From a checkpoint of a small mixture-of-experts model trained on Wikipedia.
Size: 9 layers, width 256, vocabulary 3785, 41.6M parameters.
Experts: 32 experts in each of 8 layers, a softmax router.
Training: a variant of Adam for the experts, 306M tokens, 4689 steps.
Below are experts of layer 6 (counted from 0) of a mixture-of-experts language model. Rows are named router (the router's row for the expert), gate (a neuron's input weights, with its number), up (a neuron's input weights, with its number), down (a neuron's output weights, with its number) and show model dimensions 0-255. Each number is 500 + 25 x the weight over its row's rms, rounded and kept within 0 to 999. Numbers have three digits each.
After each expert's rows: "mostly gets" lists some tokens that are sent to it at least half of the time; "comes before" lists some tokens at least twice as common just after its tokens as in all text. This comes from a sample of Wikipedia text that the model never trained on. Tokens count by the router's weight.

# expert 27
router:543511476510430522523499515509520472525474470492556462501460491460510478473513515508466500491470490500529504513511460463531506513532525473494454490460529557516507486541475507499514501528478493508504475514485454488493484531521492462515543502501539482552508501553466497466499480501456491502507488501521510494526511468447494486495481528477489490532518468524520508520440497482515505540455490504537470535539496514475464491475453517471544475516490502486487483532484532475488490528542494534539460509482504509479498496505471482561507505477497522512521512505480483509450485512471553543467515491490503470509519515516486498488469483472479501507488499526528476545495523497512505497527547510497452480519500505476458446491539495509524526500504525491477508493497545464494457529475480
gate1:503504488559443491461531515498484485549474504500502520507502532536513498511495507447496494498497524490546517520477474490505503476497482544489468475509450492494502507543534522480484525514526459488487489518517508476552502506499511513506493524482523500479505516551513490514481522525502526482497484507504517517472515488452436484556493487517527507471484506507558497506462483519507508469544537486528468537524465492498491489518539486506496556516504475510530516536519502519550486488505518555542453544520482521477508499523492480482503521464473528513511471470481498510452493490527528507493548537539483492511533505528500511502547491529497499498512510493496484527478531490503510454470490563498551542472454463480523451534475543483506523534471528495485542506453486498512491496484495
up1:511512460538469474448468507493511542520474466492508530517461512495542486528488490470502484545491506465543485486500514483521491483495496494515494489520485519509481506519517521474513511530487468459520489499549544463512490467559541510559531523489488470501507512539518443485510482479512481489485525505525471500491494493486503507533494483527501530462488488484510509497493483505487489506542530497534492515518490508520516486483495514482503537467488487500480508500505498499529444450563438522507463510515502560506538486542494464435480489491452537498460549470465512488502472501522511505513523513497457503494512506523480505498502512593488550515534448502536511550481502530510515510488502506508500487492459486467532477522494544495492507523494520501470537532475510487491477515475530
down1:499515504492500519502483519471489453487490452550482542485499491484505514492516506490468479500511548485505515460500515514530476495500461532459475480506539450480512512460512529507469539448451466506515473496490544491522482499524462486499487544510502556511526504525522510455482476529529493464503469514485488466497497521516435487526479447484504485480530528486512512495499478476487531505482504489456504527500486497476518507519511532498528526501477501517502483523457492525490480519503478517524478484513511543516510500516461489508481453481508530505504479468495552529527536491489505483507456476512506542474506514506417531519512467537469464559470497531475500490541519501458488488496487508532494510471535552489492472514521456459477489451508528481493523488462504540502545491510529
mostly gets: " made", " used", " became", " played", " released", " began"
comes before: " the", " to", " in", " a", " by", " on"

# expert 9
router:546494542552490510497493482493502508531473519547495486519470516499513494479497483524483475465489486498506487503555485465509518498514445450463442478450518553509500465537462495488541492487468495495504518556493450468511500521471454498489504535497538473553516475541457503489494473492472500547511486474475521539543503452461492497465500512517482483535479491514511500481472551510488512558448517522537464502474494491495478492476484550525535486505487522520457484550457500440452495493515479530506476513475492516506517454484535500513474517461482507494507485520511504516507478525496494546487534507488464504498514512508515518463501494494469533521492497509528521533476485506496513478512519498473453450487500495473497515514534497477535518518498479482534517469499517498500506493518504
gate1:462462485532473479529490484493500462504473529516506489444500522509513529467525506533492513531478513497553535492507508518529458470486502519507437515488539495489523478474487517535510527486504467484503511449554484514493491523482477542466507487489514496475473446501496492483541519490508521481475549478494470510463469479501523501493528461498515473488499500506543538506504426477471453521521500508446485501521469491517500499514483502527526489452527508482508506537517522485485519473486478521452510507539487472549530519495485485511487493462529561544481491531515498477490509485483511524474499525498489497521474489485513527516497490516492494454454502495510477475516483470523497485564515522471556459479490454488498463553519556480517499482450533497486489491514493519508471482486480
up1:501528514545500489511510517486456513561510490503517462475469513485468454489507469494550528473494495526467476518489535479474523535515504494502495464493428535516499502488479520445535506480502522546480467514495514463529544488494473476557491503494505510490536508542479523468496507468443442496515467527487482502496489515491519467540508534500451532522520482491512494526477509500536514459503492494524540509492519510475528526479535504440491480530465498491445480498524515513506463451516528481484485481484485484454512519495504496498532463505479497463471500532482522481503500460472492500518529473502490462445523460519444531529496506496470484533505480489532531496532488486510524484486495518479476510522543501511495521466504502523473481468505543541472459497504490480530511502523491
down1:502493515517446541476474545507491492531487476471493517514506520523537498515454471459505527495516506478498473502514494480512492510529474454464576512519524503473510504519501483529506505490476475482480470547474543460494484499503487533489481499473521520504527501546499496476516483507448474540499522513481447512509501555487507502499497516452545503510479523503520477501474473520542516536502522516502478470495466461491460530519532518515512501448517492503457524481518463495466518454521529509503519474469452520505489485496505508490491522544497495476524500484496494516517480515511471532533511498517473523532474462531480489515486491533535485514498489505480524487482456544539521454481511558477519486527457568481493536477551515498503512535506512489479495453453506494501497520534551
mostly gets: ": ", " on ", " $", ",", " |  |  | ", " / "
comes before: "1", "2", "3", "4", "5", "6"

# expert 31
router:516527482518462483457486483503506487474496523483539471486511480476556478495484512528482476459472523566515488502523501513489481506474549503474460482534480510521497497502512515457488498492489497511524510513503474489436486530476514464499526530510551481540539535513460499507470448506473508544502466472479496514529514418526493463482489542481476477520477481537529469499478495489478516495483521514536487519541501519513499471494488489504511495523467513516503435512473508454489459497519466509507490482471475517525483514455498507540449547485489496507506473560510522506489462495503515553472492545504450488488498474505467469477498531463469502505518501531498504552489490463511514498514489500451484458481523487492505473535500520512524544470498516509481521494519515467527483483522487
gate11:485521474500507519500500503513496493485530512522474457480511493530489496543522464505517472460474544524504467473508515532507533478470516505514507523516538502499516538507501506560528510518499457451470529514480538491462487521539488534483541476472486510458482473490472475507508494538511476465495494510522498486484485480538492547519526497490503512520549473548502511506493516481544518485479536430481490551526473496487493528501478533491502478522491494542547466518505528508539450498533446468439477473504463479492494487503479527497515498510473499497525482516544565475524505505553511507487489475538525502505497461483487482505458503519506517477534537530496488493477492505504530525509515547465520452487478471496532518512474498476505480520487466458463479494506488461467538531508506
up11:468513494495468493499476464510443499508508517522513496481547489490484489472545528455488464463467460521517461493496493497495542458517508517499483477485545471519515513500484524479478489473466518529487459512519504489499540487526475475470474479467497504489502502524500500491538509506438540464488475521523503454474494512495528529527570480507482479503500452491491505476533509482505490508540524525507531473512499513491501486493480500489456478460530494502505497468510518493518488507495488530438501479443525494434483559516505515515505526499536500480515534509557537457486451510515539513466492456517468536488499530514461476470473558490518532502510500533482509464496468501470467465491512517491477485527515467503491517496513468502499498484487478466482479535488538491517556535527479
down11:497478509521519494482478487479495502545488507543521531479527487505491486489512502505513556486553482537465556526481485494542453476493541492481567565536501516502530531514536519488491492547500540501475503499471502469483527491474524522555515526536538495484512487518531533516476527500495532502445506515471546457508526493494516465492526518463482458506531482524503488491493538501499483503479473492506556511464513535523529516490473479475521496483491477507497555508492494540458462526540506503512541502497550502519506525471509495517518478475514555469481463517479473534499471513508499508480476531482529494525490513480520459517480521497464541530473471482541475524476480476505473497494518513523553469487515488546478524493508513514480530521516478493451488529504496501514470512490493
mostly gets: " two", "30", "95", "12", "14", "18"
comes before: " | ", ".", "–", " |", ",", "; "

# expert 4
router:548486524539494500508519509478500479518478554519523479475497467466526466519508490527478489479475561526542472503487474494509505512509480444456484501463508517519497490529511509494511490499496503515495495601508446493476487544497479454496490509490569479532526483500448479492470466485463480533499506493518503522513484457460501449486485491506486480521520484526507487479465497486486531544454488493500479512517501500492497486457497488520483472494497551515469512525475503476494532533529471504507459525448461505496535531507483520516475515472487530499511518491515518512445430486513498549533547517520511481491528517492524510454471493485488490525524501530523462578501482499473521517528500474447511472488508503508481486512503502485517501511497504479518512489498521488497462508529482
gate2:513480552493485504540478520509499468507490537489499497482448479530532463509515479538472467500535531556462523505483523494516468485496504475530502539542506496512450468541517525517481485498501457509516493494457483481507517495533504531502480525500533503508499462475473534521470460496516469589511497504507470519491517457460496462483477483546513509516509486493504498465505496506530548545512526492496452536502448495554498508491521522494494471511508515498480528503523498491498482512478493514500511548500413479517465516502474497468528528487525493555520536495502530463524469487483483468520551528527516498493503486475536538514495496485483492466508544523546470492449493475486489521489477542482528486491489478504521508476521535499492501529528497529470492513477503478492524531502504
up2:527492524510547455518516527524491547477490531461510476484461479497492493528495490483519532496489508488526486516484511523494542499521519490496477491492493490489520480508518504494487510530484528473528485544530503544524487514480483509522517503495516467465519495522488484505460547466511488498438484521478499523503476511445488469526496527506492477523474531505505482499485570554508499513477495499507516512480496426495518497486477491526462451452458473536487480508541511503486519500461493467518504470495557533433483528547503502487541467542482508482488515503482568530534538503508523528528536516481504498487517482495485488502517486506515485494560508500515510544464447454467553520504455498477510487526462532500478524497480452476487503548494513516523511503484523511510501500494469
down2:522522506505522510527490499490520489516522478443512483517543495482518504512526468504517492534462472490495490516545485538516473509476502515481503470541488483457516505446511479479519524459543515503524504481513506500503482520439486465490505456512534526481517478499511507503475490476504523509535524498474459449493512510496486527481506508529497508482494485481485494459502519509488564480514514539512512514503492480494452490512501411485489518499523529503478488459491470549537477543532512531478498497498495529499530463494490490489497508454465478452512482516534556490500515519526459478495507494498521509519565513520484476452479517527524468493505479517492518518499459526490543455474452474452534509508526471514532504468514511496505513485524535532517476503497485508479467545457572
mostly gets: ").", "\"", " ==", "\".", " ===", "ing."
comes before: "\n", "\n\n", " The", "==", "The", " He"

# expert 5
router:523508518531427521487514488518491520502508517489550480496523508463522486494491487538465480471471530494536507494535491508510493515504508482463442489469529549520480496503474495451490515495482506550523493529475487483498478552497506461496504518476557452522512509502453474492457484515487496499536508499453512522551474473504495468457498534519482484517486482536539531469462493504491510539463479493510474511540501491481519484501478498561500502515495515511481483484490505485474512508530479562527473540481539532496522486472477495562476502472453508530493471522516505536448482500503510541485528521526500471525559500518507469472478517507500493515522476506503493537495475471537515517558512503487480469504513506488508492500520533485519533513505511449492490493532529463524458458491482
gate1:490529514502457489499509448487457480491462492522513468529518535497495491509523484533528477488470542487459483530507461516502512493476489558493472484512521485462522478498485515495493511517555488516475479510529519468504526485474466540510497478517520519539483450529504495529485523499496496482508480487481479474504494490488468517512496488520506509545542476514527533510517490497525507494515503547499454513581513495486483524481486453531519521528506488497539518519497484525481485503506511456500461534538533512486517458513458506515523490478549493447507474541501498509508491489532509482461496543451505487473450530482496495516500519464487455508459525481488560511523530494460466467550503522436494504471503493513516516476545504501514503491510491459485481521505576521494510515472483
up1:513466487488529504491462516529475494475465484528492486485489499500521503495438511493484481540536477483486483503483487499483499498497538514478482501505484520469542546527509486513507504553486520487472480491476470613475520494497476466472481497499514471485474495462514469486478534468560475539577476547490464505495489492538491507519492528524482512512466512530509485524484526506473509503513528483502483503497492446511504511546484481506477502485516504461504523470509469488516511553486482457500514496529497510516521511536493468517522505462471513496500474490469480506493466549525499459485517517469494472492498555504481534514492486480465465442557473505480569494517515484482523506518562496501476480511496527536543494516526503503482510453496491488516519535510511497523512489467474
down1:512536476441500455451488490471553486511489440490497487537503498505509514519524494475479520470491477436481479499503466488506471485464493499494506546466487507487529495525539491537437470503567456466480477470495562467483496509513520521518546487477496505553514501511514479501517519526470535492477460483507488529522546444472523522514499529504510478494488518461513506480506477485536510541471470477496505559516495523486506525551482520484492515495521512494517511499515513525485498485455460480513471494509513502491492461488485486479469481452514520517468487435505561522509515460450492505469506497515491558523490469479506488482504492501488495497560507496496480510479504492485480485492506522534472504528487533484521492498496518526519506464528460499521465522485529494508499482532480
mostly gets: "ville", " County", "burg", "ić", "berg", "ford"
comes before: ",", " |", "\n", " (", ", ", "."

# expert 3
router:530483486533492500507520510491500504531506529500536486474524519492515527437517489534476488469513551508515510478506516478492509476490483457503474462504543531518475456535455495448517490500460516474527503546492464518475480533468499463509543498538512514528493514529472505470464499477437483539528484494433509518557499456513472473473524532531498492536484483510531476515455506518502486516469476538519494515489524497494486496472510502514511454508492526513476515501487528461460486503544509513546450503443504543500502541491497495532477485490480500514505511507500510518460464489480553524525524507525478447499510487509464560480450523506484516516530492542514472522507472474481503488513511516475480470513504485503471491499529512491554531523483529488527479499492522487519461513501497
gate0:485483528483485482518495506544465490485480476454547506518467528487519502519514541482541541470463541488498500511516537505466514539486474483524481497488520455489489502509441521478463513484494504503534508471511495490470505496567465464502505518492506513500464500537473465540437541467507491483512455510521514506502489534486531491483482538493523481469499471464537459509482513529501480461493454534548488535510504462487454516507494490486497481531478458531512541490501511492473511483552523517529519524525476517495500486491505487539505503515500517549504492524497479506503497452501445513481529502514520450511523484482508514480524516456524500499478511552535506513486476480492480492526484507507541530481455441516487529516495530526528482530469524532524544486468532484479510468490484
up0:507515444465489498505542524454441493511474434524504501497508454515453508512482505540485508488519460531512530511506461518493486429487475493477520486497483531439504482499465496493483533534506536480466471499534498493533508450473501487515539493501505509512521492462522511556520482490535467549491540520504524524460517482478517497511537454514501507466509524495496496543469516494524489515485537494508538467483526517498506496503491468499492501508510526479514488487516530484483466482456506495499481497485499521499508512470515515461532528545481464452494506489472537509492533528512560474450501474479507551472499470505478525515503546501512515455492517498493470532484467535523526522467504476541489466524502532504498446481519505529462509484521510510496478460498533517535510516499476
down0:517504476514506463498507494503488543498479468534493520487516471479497488511484525530509489500486484526512494498488502520509493494509488531495499525516500529473511486517493522481481524497507456471503490521514488504491449444525504461432456483480488484519501492463487506536496508506496492537536543446506490480432463481480513464522533506509496481541509560478492539531483543535492518486486543523501503484508515526522543482442485484498520516517501506521514542496527457488465463493505508474492463501509496481494493523450513518477484480479418466507532515485502498490489495466503523486484444500485497520536498529477551522527475459521491535500504481506483496525516479526526515460510514510463464489550551540528532502479490566481454524512501534453486496503488514530536529473484525
mostly gets: " north", " area", " south", "ength", "itions", " km"
comes before: " of", ".", " of the", ",", " and", " in"